Experts of a small language model: width 192.
Below are experts of layer 5 (counted from 0) of a mixture-of-experts language model. Rows are named router (the router's row for the expert) and show model dimensions 0-191. Each number is 128 + 32 x the weight over its row's rms, rounded and kept within 0 to 255.
After each expert's rows: a language model's description of what the expert responds to; "gets" lists some tokens that make up at least twice as much of what it gets as of all text. This comes from a sample of Wikipedia text that the model never trained on. Tokens count by the router's weight.

# expert 6
router [127 104 103 155 198 138 121 140 129 136 125 111 145  63 115  83 108 167  96 136 119 113 166 146 145 182 128 101  76 127 165 104 119 117 140 188 131 139 101 144 129 120 106 189 126 202  80 111 140 108  67 128 137  99  95  85 119 165 106 156 125 140 113 114 155 118 130 164  71 109 140 100 140 126 163 174  95 149 111 136  91 134 144 156 106  86 147  84 139 192 128 113  84 136 120 107 108 218 147 125 105 138 142 147 110 101  69 151  13  92 139 117 185 149 176  73 125 100 208  37 117 131 123 151 107 152  65  74 113  96 129 122 114  92  85 139 105  99 113 120 117 180 158  96 121 157 130 124  94 115 140 126 123 119 140 105 131 186 133  91 148 107  78 165 102 117 100 122 162 130 141  53 124  61 147  75 122 146 116  75 113 126 135 153 146  94 129 102  95 106 155  75]
It responds to: Single digit tokens inside years, season spans, scores and tables, especially the 2 of 2021 or 2024, e.g. "6–2".
gets: "2", "3", "1", "4", "5", "6"

# expert 14
router [201 109 138 122 122  88 119  88 135 116 127 183 128  92 158 143 114 125 123 170 128 111 143 109 152 189 127  77 130  77 144  94 109  66  94 159  96 143 124 127  81 158 148 182 109 151  73  84 133 113  72 159  90 133 110 127 187 177 150 100  76 113 103 118 174 110 118 156  92  96 132 122 148 114 198  74 119 147 134 139  96  54 139 171 184  88 122 152 129 104 115 106 132 157 102 108 121 164 122  90 158 135 125 117 116 128  94 107 147 111 197 187 192  53 172  57 171 143 185 131 116 166 121 138 104 126  99  85 186 134 140 115 106 111 105 133  91 130 139 148 136 165 142 135  79 148  61 183 154 148 117 102 120  68  78 109 144 165 109 149 147 104  64 104 137 108  95 125 158 157 136 136 114 111 168  65 144 119 115  99 104 139 133 111 134 125 184  88  62 107 157 106]
It responds to: The words a, an, the right after prepositions or verbs, e.g. "median income for a family", "members of the cabinet".
gets: " a", " the", " an", " A", " f", " was"

# expert 22
router [154 116 165 135 149 133 128 145 150  76 113 132 195  79 108 113  79 146  82 178 186 117 162 132 130 180  41 151  85 121 116 120  66  90 119 130 183 112  74 156 139 102 124 131 144 137  79 126 121 144  63 124 187 121  79 114 163 155 160 116 180 132 101  92 151 119 116 136 101 158 129  78 125 121 115 123  85  82  75 210  94 111 107 154 139 106  75 109 139 147  91 139  90 105  73 122 106 114 130 113  55 140 148 102 158  80 111  94 106 125 119 169 141 115 167 157 156 112 143  98 180 185 117 122 106 150 153 128 156  84 124 102 104  96 107 132  83 168  53 143  94 131 175  94 153 104 125 164 144  97 125 116 101 105 135 137  56 134  93  94 124 116 113 139 132 136  78 121 129 114 141  78 146  84 187  90 125 156 113 111 107 156  43 168 166  91  98 188 117 135 122 115]
It responds to: Country names and nationality adjectives or suffixes, e.g. United States, American, British, Fij-ian, Sloven-ian, Moroc-co, plus World and National.
gets: "i", "ian", " States", " United", " American", "'s"

# expert 15
router [160  94 164 129 159 127 134 155 139  73 137 148 142 135 107  99 142 124 124 152 162 134 212 166  89 175 148 160  96 144 149 119  98 161  75 196 129 173 100 123  61 172 145 162 125 205  73 105 156 139  87  86 164 203 128 128 167 145 122  77 122  93  62  91 157  77 167 147 138 171 141 145  94 157 136 151  78  98  61 172  87 109 133 131 135 118 114 150 142 127 100  93 124 133  63  56 118 159 132  96 137 133 174 128 157  89 148 147 109 177 110 151 172 134 170  86 153 128 126 123 121 143  95 121 107 163 146 116 106  46  94 125 111 110  89  98 113 155  93 146 136 139 138 142 134 128  91 101 123  96 121 136  76 113 104 126  97 150  91 103  72 127 117 139 190 132  76 189 166 122 156 115 118  74 155 125 142 186 119 157 159 175 135 180 165  96 127 146  80 113 123 156]
It responds to: Single digits inside years, scores, percentages and statistics in tables, plus oc in words like genocide and diocese.
gets: "1", "0", "9", "3", "4", "5"

# expert 2
router [168 129 120 174 145 121  81 131 144 145 122 174 125 126  84  54 153 158 108 124 147  71 224 190 116 173 120 193 164 124 129 113 141 159 140 187  86 157 134 110  85 189 161 143  98 128 111 126 183  80 155 159 130 163 129 141 121 203 123 119  94  68 113  75 110  79 104  98 132  84 152  91 134 136 187 113 108  77  65 132  42 143 112 165 188  92 128 152 127  99 145 102 142 153 122 120 127 189 106 122 111 130  97  77 143  82 134  85  97 123 157 191 130  71 123  52 119 129 176  82 134 167 157 140 122 148 122  95 126 116 122 127 152  91  82 135  64 138 113 148 128 134 140 136 159 165  79 103 128 147 132 200  99 123 138 112 102 168  82 143 107 101  82 102 138 134 125 150 149 144 177 138 120 112 142 139 124 119 121  83  77 115 109 144 122  96 134 134  99 119 166 109]
It responds to: Commas and subordinating conjunctions opening a new clause, such as when, because, where, whether; also "in" inside words like dis-in-tegration.
gets: ",", " as", ".", ";", " that", ")"

# expert 9
router [196  64 119 153 137 151  85 129 151 117  99 159 142 108 123 139 142 192 107 139 176  87 142 173 176 142 179 157 113  77 124  68  91 159 130 144 123 177 117 147 110 140 139 187 135 152 108 114 201  59 127 153 151 134 140  50 186 179 114 109 125  74 120  70 116  67 118 131 140 102 100  96 127 141 138 121 130 105  80 135  66 144  88 186 172  90  92 130 107 145 134 166 111 173  68  78 160 137 104 128 107 133 142 113 133 108 144  79 122 128 130 103 189 124 182  85 108 131 187  68 115 155 181 164  78 139 112 122 180 102 111  84 149 139 107  99 100 157 110 158 106 102 134  90  95 130  93 155 145 124 125 101 112  74 123 108 138 190 137 123 117 125 158 130 121 166 138 145 112 104 142  59 144  55 156  96 182 130 128 162 159 137 155 164 133  91 121 134 124 162 163 154]
It responds to: Last pieces of words before a comma, of or line break, such as interven-e, mus-cle, illness-es, determin-ant.
gets: "e", "le", "us", "ia", "el", "um"

# expert 0
router [170 121 119 110 105 128  68 141  98 153 123 175 134  99 119 113 131 184 155 162 102 117 187 138  91 146 112 159  95  87 132  89 159 127 148 178  82 163 122 136 144 155 183 185 160 133 107 115 143  62 110 134 198 129 108 145 195 119 132 144 120 140  40 100 125  84 163 159 103 109 157  96  99 112 168 154  94 140  96 141 142  89 100 166 161 106 100 155 128 146  82 111 111 141 112 125 159 170 108 139  78  85 178  96 131  83 134 127  88 152 153 165 156 117 136 110 127 139 156  48 180 152 100 167 109 161 128 125 126 100 110  48 102  89 118  97  87 123  74  81 123  85 176 186  64 111  73 138 153 112  95 141 118 124 145 107  85 186 124  83 116 123 111 192 163 132 139 138 128  92 113 126  79 184 166 142 160 166 156  89 120  93  94 151 163 112 120 139  96 174 141 158]
It responds to: Joining words between listed items, mostly and, or, but, &, +, often after numbers or commas, e.g. "7, 9 and 12".
gets: " and", ",", ".", " or", "–", " &"

# expert 11
router [164  98 128 102 158 184 144 104 158 155 128 192 129 124 132  99 135  78 137 115 128 115 175 185 134 103  97 134 136 112 173  87 143 155 144 135 105 154  80 115  49 138 128 161 111 157  97 137 160 120  69 125 146  71  81 121 113 190 101  56 113 142  90 142  83 101 116 154  84 122  91  90  70 142 135 117 146 112 141 134 120  91 148 115 115 117 114  98  96 118  78  96 110 103  96  66 111 132  99 113  83 138 121 134 185 102 116  71 118 132 141 186 215 104 158 119 156 188 136  70 170 152 119 118  97 136 118 149 137  40 148 136 158  78  87 129 123 149  69 111 152 162 168 124 104 125  75  98 125 135  86 113  97  85 126 110  93 152 125 107 119 126 138 155  99  89 115 197 115  76 157  99 141 115 184  92 173 116 126 153 155 161 115 103 157 116 103 107  48 148 141  64]
It responds to: Inner syllables of longer words and place names, such as Matam-or-os, Protag-or-as, Carib-be-an, aqu-ar-ium, denit-rif-ication.
gets: "or", "ar", "in", "it", "er", "y"

# expert 4
router [129 145 149 131 166 148 107 146 166 167 103 120 164  90 155  74 157 122 139 142 164  62 154 129 141 178 133 117 101  96 171 117  61 121 138 176 120 109 134 145  99 207 128 156 125 134  82 118 164 123  72 122 179 124 103 104 130 129 131 109 165  66  94  99 107  26 107 137 151 141 113 107 141 137 152  85 128 129 109 131  84 120 163 163 130  75  79  87 129 118 130  87 167 161  98 165 177 171 152  71 153 125 152 106 104 109  76 116 139 106 147 160 107  93 189 108 143 160 187  75 146 171 117 130 114 115 127 129  87  68 146  93 129 119  85  65  80 110  86 123 144 141 151 159 116  95  94 142 155 131  72 140  85  70 136 142 151 145 148  68 147  99  76 131 128 144 141 142 112 123 164 109 136 132 144  71 128 133 202 139  76  89 147 129 127  60 118 120  71  87 161  75]
It responds to: Colons after infobox field names, leading hyphens of bullet list items, and = heading marks, e.g. "Start date:", "- drums".
gets: ":", "-", " the", " |", ",", "="

# expert 21
router [129  58  97  80 146  92 159  81 139 140 116 180 119 164  96 137 157 134  95 143 163 105 145 147 136 148 143 156  88 144 177  38  96 126 126 141  87 158 132 138 103 154 128 164 140 175  88  81 124  66  90 138 127  97  75 109 161 162 123 134 118  91 110 132 145 109 124 125  69 150 187 124  60 103 110 134 105 134 124 188 136 100 140 142 154  56  86 148 131 193  68 106  87 133 123 135 108 189 142  76  72  79 131 108  99  77 107 147  16 127 160 130 155 111 151 124 143 125 134 105 131 134  95  56 113 114 129 131 132 118 153  99 139 143 119 126 107 138 102 154 113 184 140 153  53 110  75 123 112 113  78 114 150  84 108 158 156 133 108  72 150 145 147 135 104 122 105 135 124  77 155 104 110 131 185  64 133 143 200 127 103 151 135 147 147  91 101  93  90  88 111 139]
It responds to: Plural s and nouns or units in sports stats and results, such as Cup, players, finals, lengths, m freestyle, and http in URLs.
gets: "s", ")", "ers", "es", "th", " season"

# expert 8
router [206  91  97 125 159 155  87 200 107 163 177 148 154 170  86  94 133 147 173  91 120 113 142 147  95 124 142 108 109  74 128 100 116 123  89 159 145 171 105 134  67 154 139 184 107 196 156 117 120  83  67 151 130 185  95  78 125 126 112 106 130 140  87 121 133 120 143 102 123 116 110 107 175 155 133 159 106  73 113 193 118  70 165 142 137  98 104 149 162 141 117  55 111 120 110 146 123 108 130 130 124 107 118  96 114 122 109 106  89 184 199 143 140 123 134 128 139 146 120 112 131 158 121 105 129 136  77  59 163 112 100 160 138 125  90  91 128 142  89  73 187 114 197 114 101 114 107 172 175  70 136 148 110  67  61 154 114 118 142  91  72 126  75 153 144  94 122 108 144 110 179 100 158 107 167 114 164 137 171 164  80 142  86 173 136  77 185 118 115 114 121 105]
It responds to: Digits in latitude and longitude coordinates before ′ and ″ marks, plus words in place descriptions like located, "above sea level".
gets: " ", " is", "′", " m", "°W", " ("

# expert 7
router [138 140  96 146 137 138 143 144 127 124  84 110 193  97 112 106 170 153 134 175 132  95 135 129 131 209 124 202 122 100 174 115 147  94 114 125 144 148 151 155 172 116 132 185 138 173  47 137 137 124  62 128 168 139 118  80 156 136 151  81 174 126 127 132  81 129 128 101  94 138 135 112 115 152 111 104 150 123  77 201  84 136  96 159 130  91 104  97 118 152  62  93 116 152  72  91 129 148 143  73 100 126 149 109 111 101 115 134  53 155 146 141 150  98 185 106 153 170 158  83 183 136 117 138 121 133 130 136 141  46 117 141 140 109 116  87 120 141  59 152 131 130 159 131  77 159 117  86  99 105  95 122  89  73 141 107 113 120 121  53 127  68 143 131 118 171  48 182 146 119 124 104 160  81 162  76 161 161 131 165  88 170 153 170 114 117 144 125 107 187  94 122]
It responds to: Month names in dates like 5 October 2011, and the piece on inside names like Léon, Coronation.
gets: "on", " May", " September", " April", " October", " August"

# expert 17
router [144 121 137 157 117  89  93 191 140 130 132 140 123 168 119  60 181 162 138 117 115 135 137 170 131 176 103 164  90  70 131 115 107 143 101 174 153 130 127 121 124 200  75 206 120 176  99 134 122 132  80 103 146 135 163  89 105 103 160 112  89 105  94  77 189 115 140 147 136 159 146  64 142 150 169 121 128 143 146 129  50  64 108 182 100  96 134 166 110 128 134  66  66 129 126  80 100 173 182 113  77 178  56  97 159 120 121 143 145 117 164 117 112 130 154 102 167 126 117 133 146 180  93  94 135 127 157 128 158 151 172 120 140 131  80 102  63 122 111  86 116 117 169 117 147  91 122 148  99 129 150 142 157 109 150 119 141 156 109  73 137 122 109 160  85  95 162 113  63 161 115 144 199 136 133  98 103 114 169  97 103 138  99 155 133  46 164 157 118 155 182 116]
It responds to: Line breaks, paragraph breaks, heading endings and opening quotes at the end of list items, sentences and table rows.
gets: "\n", " |\n", ".\n\n", "\n\n", " \"", ")\n"

# expert 23
router [142 118 121 142 164  87 100 121 169 159  62 163 148 116  89  73 149 123 145 151 142 118 145 100 158 125 127 149  96 131 103 126 106 143 125 196 148 102 184 135  90 172 147 202 195 220  63 122 184 114  79 136 153 136  93 112 142 191 107 136 101 106 149  84 121 117 128 125  72 134 122  95 133 116 123  98  77 183 120 143  99 131 104 152 123  69 119 133 127 156  60  69 108 109 120 106 130 156 149  87  97 172 149 105 134 101  77 125 112 153 210 130 177 154 140 101 130 124 174  80 158 102 138 167 156 118 117 167 162  67 187  87  89 122 102 146 121 128  83 157 139 168 140 146 117 152 123 168 139  82 127 128 117  99 113 123  94 166 113  96 121  96 149 128 151 131  76 124 155 115 129 106 121  46 148 141 148 145 192 144 100 155  84 219  92 123 108 102 136 109 165 126]
It responds to: Syllables like al, am, ol, Bal, Ram, Pal, often in names or words like Go-al-keeping, Ps-al-m.
gets: "al", "am", "an", "ol", "ad", "1"

# expert 5
router [188 104 119 102 145 137 104 138 120 137 141 126 132 140  80 119 147 171 123 163 119  97 165 178 142 165 173 133  95  77 141 113 114 157 125 197 111 149 105 122 105 170 167 166 106 179  90 143 210  59 134  77 141 164 159 133 124 136 177 118 180  68 110 105 158  46 145 120  83  97 111  87 139 167 156 176 120  93 151 152  63 100 154 115 135 106 103 115 171 146 146 140  45 112 106 105 101 119  73 113 144  91  95 157 184 115  99  72 109 123 146 189 118 155 147 109  92 134 160  88 175 125 113 115 109  76 123 133 130  96 118 167 141 124  79  76  98  95 114 131  75 103 137 121  97 162  97 161 195 127 108 143 118 124  46 163 113 144  88 112 114 123 138 104 152 112 188 150 118 139 155  89 199 132 103 113  97 160 161 116 121 116 131 130  99 157 159  94 103 164 113  78]
It responds to: Field words in species infoboxes like Binomial name, Genus, Phylum, Website, plus scattered word pieces in biology lists and URLs.
gets: " (", "1", "-", " b", " E", "_"

# expert 19
router [131  64 156 117 134 159 127 150 176 151 142 101 155  73 136  98  99 124  89 149 127 109 120  90 133 145 127 139 117 129 124  73  60 140  80 169 114 119 113 177 108 170 110 167 106 123 138  82 221 104  73 107 165 165 110 155 136 185 158 149 142  97 136  93  86 129  83 115 100 130 127  64 112 156 144 141 137 139 115 154  92 136 162 152 155 104  92 149 124 169 114 163 129 139  83 105 144 158  87 118 125 119 157 142  98 104 151  68 148 133 138 184 139 128 149 107 176 116 153 124 140 132  85 150  71 125 111 171 174  93 206  88 116 100 120  72 121 155 123 127 104 136 190 127  96 139 121 128 149  99  67 160  85  83 123  95 140 160 164 135 164 102 121 175 121 135 164 127 154  79 104  90 105 139  94 126 183 142 192 151 128 118 112 130  55  51  71 169  68 188 188 123]
It responds to: Prepositions following a noun or verb, mostly of, also to, in, for, from, as in Declaration of Independence.
gets: " of", " to", " in", " for", " with", " at"

# expert 1
router [137 139 130 155 116 128 143 165 129 129 127 152 168 184 139 115  99 120 159 189 184 143 157 147 131 208 139 114  81  82 117  99 113 140 163 165  80 131 142 113  70 120  99 108 144 132  68 106 133  57 136 158 151  96  87 120 127 128 132  87  99 144  56 120 108 138 115 138 109 151  96 135 102 159 139 140 122 124  83 121 128 118 133 177  90  50  38 127 129 179 127 156 124 174 120  67 116 184  89 122 110 156 124 106 131  66 117 101  50 142  98 167 134  64 147  93 116 172 204 125 124 114 141 138 135 127 113 185  85 123 128 164  96  84 119 143 131 101  99 120 137 124 218 175  77 130  87 124 165 151 108 160 120  72 148 132 150 113 157  52 132  81 140 164 102 116 160 145 126 136 136 131 122 123 141 154  99 148 161 109  68 165  74 181 154 127 126 153  70 111 137 113]
It responds to: Pipe and semicolon separators between cells in sports results, standings and data tables, such as | after scores, ; in race rows.
gets: " |", "|", ";", " —;", ");", "===="

# expert 16
router [121 106  88 159 152 140 146 125 126 168 130 126 129 147 133  85 165 202 124 161 163  92 159 158 137 182  85 145 157 144 161 152 135 177 154 142 113 122  95  74 139 145  97 148 127 141  85  95 159 112 103  73 153 111 128 122 137 120 112 127 130 129 118 108 162  67 146 177 172 145 119  76 114 115 150 185 153  83 118 134  79  89 139 146 115 120 122 150 155 105  55 111 104 206 137 137 132 164 111 111  98 120  73  82 165 105 114 128  84 195 125 101 147 126 167 133 141 161 154 104 158 143  70  71 166 136  90 150 108  62 156  98 137  82  75  55  99 178 101 110 129 165 192 138  93 119  97 144 137  85 105 140 108  69 111  82 136 221  76 138 114 106 123  97  99 146 126 175  66 153 161 106 121 117 112  87 106 164 123  97  89 161 157 126  94 110 150 140  73 152 171 168]
It responds to: Words starting or early in a narrative sentence: However, After, During, In, He, "Based on", "Founded in", plus reporting verbs like announced.
gets: " In", "In", " He", " The", " also", " It"